Experts of a small language model: 64 experts in each of 7 layers.
Below are experts of layer 9 (counted from 0) of a mixture-of-experts language model. Rows are named router (the router's row for the expert), down (a neuron's output weights, with its number) and show model dimensions 256-383. Each number is 128 + 32 x the weight over its row's rms, rounded and kept within 0 to 255.
After each expert's rows: "raises" lists some tokens whose logits its average output raises strongly, later layers aside. This comes from a sample of Wikipedia text that the model never trained on.

# expert 21
router [124  57 119 165  76  91  92 123 133  89 129 159 142 120 123 112 121 156 185 107 136  86 144   0  86 117 169 109 165 123 136 140 137 106 111 137 143 162 141 182 158 147 121 158  97 122 158 144 124  67 136 143 166 116 146  83 126  89   7 148 104 130 138 119 118 132 112  74 123 165 134  44 151 107  77 100 106 142 100 123  95 108 104 114 126 116 104 141 153 168 168 105 167 144 137  57 173 134 120 108 124 160 105 134 101 103 175 153  89 155 118 162 128 118 103 128 108 110 124  94 122 136  98 116 107 135 147 102]
down0 [119 133  88 135 183 140 154 169 132  75 107 115  64 134  92 160 145 117 118  67 111 170  70 115 126 110  73 101 189 110 144 108  89 165 190 125 163 136  74  71 120 104 151 131 139 169  82 135 118  75  94 118 110 167 116 128 116  98 131  84 187 166  95 136  99 154 153 126 106 120  94  96 150 105 169 189 147 143 166 182 150 172 127 106 114 123 136 168 110 141 151  77 100  93 113 171 100 103 160  58 122 139 142 119 154  91 151 152 152 175 196 105 172 146 154 136  99 117 135 114  78 130 117 100 157 187 128 187]
raises: "\n", " –", " /", "ia", "/", " in"

# expert 32
router [133 121 124  89 130  95 112  97 107 108 141 128 170 116 175 105 154 135 194 132 107  85 131  99 112 145 140 117 152 136 111 142  64 146  74 128 133 131 129 117 177 101  87 117 163 115 104 100  82 149 148 155 190  85 171 114 101 148  54 178  74 151 132 128 152 130 121  83 181 128  97  84 105 133 133 101 140 151 124  99 142  68 168 146 149 163 153 120 127 141 154 102 159 118  97 114 123 116 172 141  93 109 106 146 106 117 173 117 108  63  95 128  99 106 110  52 112  99 125  89 126 176 111  58 135 188 144 139]
down0 [122 120 103 120 115 143 114 131 154 173  70 131 108 133 128 121 103  97 165 126 155  76 104 160 138 139 135 199 127 125 126 134  32 178  98 143 144 135 145 153 156 102 148 138 193 135 134  80 141 106 165 143 102 164 180 131 135 197  96 147 119 130 111  93  75 164 113 125 141 153 176 183 137  98 120  92 125 205 122 165 154 141 134 198 137 166 158 183  52 137 139 120  73  98  99 102  93 108  95 131  66 140  92 155 165 177 113 140 111 126 116 106 171 163  47 186  83  75 126  93 107 157 151 116 145 184 100 135]
raises: " in", " at", " and", " with", " on", " to"

# expert 49
router [ 97  85  91 145 118 136 156 119 138  40 185 109 165 162 163 124 155 118 193 105  95 116 129 103 118 205 145  90 171 186 122 144 144 153 146 110 161  98 151 171 163 138 128 118  89  79 132 144 102 100 120  87 185  95 154 132 153 109 128 119 128  98 154  88 181  89 167  92 137 101 121  83 137 120 168 123 161 102 126 128 120 142  76 156 121 112 103 140 164 125 158 126 103 102 143 133 174 137 109 147 165 157 115 119 126 135 117 131 147 100 113  86  95  92 116  53  97  89 114 139  98 151 128 127 146 109 142 175]
down0 [136 112 101 159 112 126 130 196 120 115 151 103 168 150 151 114 146 131 134 154 149 119 145 108  70 141 121 109 106  97 130 133 172  95 149 109 175 112 167 167  48 128 132 117  82  87  98 121 151 128 158  89  90  80 129 148  88  79 159  70 135  87  99 125 165  85 164 116  83 170 127 134 134 112 168 114 161 125  45 148 107 135 145 136 155  77  17 175 151 135 126 184 127 148 193  97 132 119  96 167 149 153 129 144 169 149 130 114 148 162 154 147 123 109 137 176 143 103 131  92 150 132 178 170 118 135 159 130]
raises: " the", " a", " it", " an", " some", " this"

# expert 61
router [141  79 129  98 119 110 134 123 166 130 130 135 186 118 130 139 136  98 166 140 114 128  95  65 140 173  99 108 187 102 150 138 126 100 141 155  91  93  79 151 167 160 140 126 112  82 155 131  94 158 142  98 192  50 151 131 134 108 132  99 110 133 123 137 192 142 142  67 148 147 172  78  60  62  76  85 119 124 148 169 188  69 161 141 142  90  71 134 141 124  87 132 136 119  97 140  89 131 155 115 113 140 159 121 110 124 120 138 189  89 174 154 139 128 162  84 112 124 127  93 131 132  87  90 106 170 130 145]
down0 [129 140 214 157 124 153 195 110 147 154 101 136  93 102  69  95 167 152 112 151 107 137  78 150 111 122  86 137 143 100 158 123 123 112 121 113 153  86 125 223 110 111 133 153 129  57 143 108 209 140 166 142  99 149 147 140 113 163 120 153  69  97 108 137 138 132 137  95 100 134 127 132 143 132 136 122 131 193 106 127 137 143 147 130  79  79 105 153 120 113 134 132 118 175 101 150 127 133 106 182  65 198 105 107 137 142 157 100 140 164 145 105 123  98 150 130  83 138 141 148 117 147  75 188  93 111 185 186]
raises: "ull", "om", "ow", "yn", "um", "os"

# expert 14
router [105  80  97 149  46  90 103 132 121 102 125 116 157  79 182 100 159 127  99 102 117  86  78  74 194 150 142 113 124 139  97 111 184 135 126  91 129 104  43 103 134 155 134 141 135 119 173 137  86 117 125  89 147 146 104 103  77 114  87 148  47 129 140 111 142 140 164 106 122 157  74 117 106 155 135 119 155  93 110 122 139  95 114 188 110 110 105 151 173 150 134 105  98  98 125 118 160 128 133  77 161 121 141 187  85 116 166 115 126 132 102  73 112 174 142  77  92 105 157  47 131 170  62  74 140 163 173  88]
down1 [123 161 161 142  76 196 130 116 113 113 163  68 114 106 106 122 145 173 147 108 118 138 136 141 138 116 106 137 138 144 122 147 120 107 117 100 143 129  76 105 218 145 119 207 115 132 103 111 189 157 129  99  97  89 138 139 102  81 123 102 127  95 105 153 125  99 144 152 110 100 173 149 102  78 108 177 121  93 128 163 101 129 125  85 147  75 123 183 136 148 135 138 115 147 113 153 103 140 145 117 102  89  87 144 147 173 199 121 136 100 151 139 159 179 139  63 129 171 162 155 101 128  90  78 166 139 157  80]
raises: " or", " May", "th"

# expert 5
router [ 94 102  70 141 142 111 118 100 149 159 144 135 151 172 109 129 164  92 144  88 111  48 128  57 202 194 161  71 187 152  93 134  97 116 104 101  81 114 126 146 159 125 120  75 106 157  96 116  90 123 155 126 138 121 146 181 112 110  37 147  79 121 111 122 153 144 117  76 130 186 121 108  70 121 182 109 138 150 154 162 161 137 119 130 151 137 126 119 111 126 149 121 104 128 127 106 117 166 139 153 144 147 110 144  55  94 171 144 131 103 127 147  97 160 170 137  44 121  82 116 163  99 138 116 141 165 168 149]
down1 [ 94 187  80 144  37 105 129 128 120 104  94 132 108  90 105 115  54 138 120 166 151 125  96 164 120 126 165 161 113 118  78 156 157 134 155 154 121 137 118 127  82 180  75 126 123 126 104 162 134 166 176  79 119 148  70 144 141 108 128 113  32 143 135  84 172 142 120 161  99 119 109 183 156 136 158  69 166 151 126  87 122  77 132 170 116 155 181 169  87  80 134  83 174 153 129  94 112 119  98 155 124 191 104 177 169 108  83 132 153 111 123 177 160  81 137 136 129  88 149 102 144 190 154 156 122 149 136 125]
raises: " was", " is", " became", " remains", " of", " has"

# expert 6
router [169 110 118 107  71 110 131 112 133 179 127 144 131 137 196 122 154 178 113 121  95  70 115  67 158 198 124 106 113 138 120  95  82 128 121 139 117 114 132  98 144 131 143 122 137 134 118 121 127  97  94 109 141  86 156 144 129 114 111 153  70 135 174 151 150 134 193  63 171 183  70  96  40 189 115 121 100 161 162 170 156  84 148 101 165 114 155 149 160 149 124 182 117 143  77 143 174 112 207 115 149 131  93 145 113 120 145  80 117 129 111 114 141 158 149 113 120 131 170 107  79  90 131  55 129  99 112 129]
down0 [138 107  76 150  98 163 124 129 169  86 120 107  75 170 200 133 107  97  76  49 141 127 130 165  59 108 150 167 203 141  54 148 189 129 184 132 174 124 104 137  96 149 119  95 110  72 117 194 149 178 142  86 122 164 165 150 115 110 109 103 162 122 130 112 115 163 113 144 162 123 139 135  95 130 137 158 122  72 178 159  79 150 128 109 108  68  83 149 147 156 108 136  29 128  96 122 111 149  66 111 133 139 142  71 154 171 126  94 157 155 155 118 140 105 188 118 134 159 124 135 109 133  73 180 172  92 153 133]
raises: " the", " a", " in", " an"

# expert 13
router [109 139 144  96  57 118 149 122 133 107 170 113 165 119 132  95 130 139 150 107 124 105 118  57 150 155 111  77 114 130 145 112 154 136 133 154 160 105  90 125 138 110 104 137 153 144 116 135 113 151 102  68 193  71 153 156 156  68 146 137 100  97 147 147 145 112 109 116 122 151  84 111  82 132 139 109 155 119 146 121 145 124 101 132 125  82  80 154 170 107 160 152 109 132  87 137 136 114 115  92 157 125  96 146 109 185 113  88 123 114 106  92  95 133 156 108 103 105 136 139 141 142 185  75 142 129 180 158]
down0 [138 125 100 114 202 134 106 122  71 132 192 215 106  50 110 103 141 146 111 154 114 121 146 142  80 141 143 149  89 155 106 111  91  91  74  72 126 124 149 159 178 130 137 103 112 129 128  78  93 103 154 115  82 126 127 116 106 117 101 131 103 138 121 131 125 112  75  40 186 127 121 127 120 175 104 157 169 151 132 115 148 144 134 137 132 157 121 113 104  86 136 158  96  92 155 157  87  92 114 143 130 169 145  97 111 103  45 118 106 166  85 117 118 161 144 121 148 154 119  22 123 111 155 133 168 145 130 172]
raises: " the", " a", " their", " an", " his", " its"

# expert 28
router [152 129  88 138 166  73 124 134 131  81 112 144 107 153 130 116 132 100 163 113  57 112  82  46 192 173 150  98 162 133 136 154  63 148  52 146 136 120  83 140 188 128 143 142 143 129 104 115 103 116 155 118 159 152 191 117 118 116 112 153  80 135 155 151 145  79 144 108 200 148  49  89 105 170 131 134 154 117 139 112 126 102 117 160 108 119 153 147 134 135 165  96 129 100  97 122 175 157 156  91 118 146 118 139 105 143 152 111 102 120  87  98 101 166 106  96 126 141 144 133 103 110  93 122 147 161 145 156]
down0 [170 186 140 134 121 111 175 107  72 128 120 221 130 139 117 201 111 118 152 124  90 171 107 140 124 110 140 118 150 155 124 192 114 143 118 163 100 140 127 126 145 106 123 142 109 153 159 111 150  75 107 118 124 118 143 128 103 123 165 160 102 178 110 172 121 141 130 160 127 138 127 140 231 129 149 131  83  96 126 124 118 135 142 132 146 168 161 114 167  92 135 131 135 110  74  77 167 198 138 192 130  77 119 125  66 165 117 128 103 172 139 125  63 122 134 134 118 141  91 172  96  69 150 106 119 132 156 141]
raises: " and", " in", "\n"

# expert 34
router [ 84  51  92  91 124 140 157 119 155 140 160 119 149 127 157 119 147 121 191 135 114  98 106  66 107 106 124  65 121 209 132 135 165 156 118 154 117 144 174 122 147 101 153 133 111  78 180 127 113 157 207 133 151 108 151 122 112  97 107 113  72  69 126 137 147  44 195 105 168 168 123 130  67 167 115  95 103  89 147 124 131  79  83 174 145  85 179 119 137 130 176 148 130 146 132 119 156  99  90  82 130 176 154 182 127 185 156 129 139 135 153 127 113 139 129  97 151 128 139 123 129 155  63 113 131 171  85 187]
down0 [106 131  54 177  79  77 166  77 103 141 208 132 173 137 129 183 112 151 140 122 124 120  91 123 107 121  81 106 120 103 171  87 171 151 101 150  71 159 135 114 115 102 178 113 124 119 148 161  98 194  97 129 100 146 182 123 130 110 114  97 105 143 104 149 143 138  84 130 114 178 119 154 194  59 119 141 162 162 137 145  69  90 153 146 138 102  94  81  91 119  68 146 153  99 139  76  86  38 118  99 112  89 213 116 176 146 146 162  81 165  86 116  79 138 149 195 192 179  86 163 159 120 224 140 201 128 132 168]
raises: " the", " a", " an", " its", " what", " their"

# expert 33
router [114 124 104 143 141 140 124 122 151 120 121 102 148 178 156 121 148 120 159 134  53 128  83  32 140 154 157  97 145 167 135  98  78 101  59 131 130 128  90 162 153 138  91 143 107  99 142 123  96 128 149  91 121 155 139 106 118  74 108 154  89  91 175 124 151 151 162 101 153 114  93 139 124 139 153  76 106 106 134 119 118  90  99 162 113  86 128 116 172 144 121 130 126 102 115 178 155 156 136  70 138 152 139 152  92 133 199 125 115 119  70  94  35 173 166 125 108 107 128 136 101 151 147 101 111 132 129 135]
down0 [179 200 129 183 199 117  94 109 100 186  50  66 135 116  91 115 119  99 129  91 140 171 130 107 139 117  92  88 108 133 119 149 130  99 108 155 108 121  95 149 150 110 120 136 148 112 155  93 145 127 107 124  62 147 131 179 110 157 119 133  99 121 106 159 146 173 169 211 143 116 144 120 168  90 129  87 127 105 129 131  91 147 111 124 143  81 143  52 138 156 133 116 126 135 139 113 128 147 172  12 171  75  81 169  84  89 144 170  98 149  75 128 149 138 113 113 126 151 139  67  96 124 126 133 162  90 142 127]
raises: " |", " and", "n"

# expert 45
router [133  79  91  86  52  63 119 108 111 114 135  69 133 118 193 143 153 116 141 139 111  91 134 156 177 177 108 118 167 159 110 127  89 141 138 147 148 137  94 147 144 118 123 177 118 130 132 126  74 118 139 102 138 162 140 159 118 126  59 143 129 125 131  90 152 129  95  56 164 183  80  95 108 146 142 111 152  99 144 115 144 101 114 127 150 117 143 141 155 122 142 135  99 119  45 163 131 111 155 127 109 154 140 138  73 104 149 113 118 158 118 143  84 144 129  98 114  82 147 132 132 162 108  66 143 175 104 159]
down0 [177 158  87 134 211 115  99 142 142 159 106 170 111 116  96 147 116 130  99 112 163 127 106  92 106 125 143 131 139 134 167 107  95 110   0  96  97 122 171 162 165 110 139  94 109 127 126  81 130 104  89 158 139  19 128 130 125 169 154 127 135 121 132 100 101 115  94 135 174 119 149 118 191 166 123 137 165 124 149 152 104 118 141 131  99 126  93 115 132 127 134 140 145 177 175 146 134 133  79 134 143 102 121  81 131 168 106 173 155  29 145 134 177 133 144 102 129 132 103 101 129 131 142 109 120 144  99 129]
raises: "\n", " In", " The", " This", " However,", " After"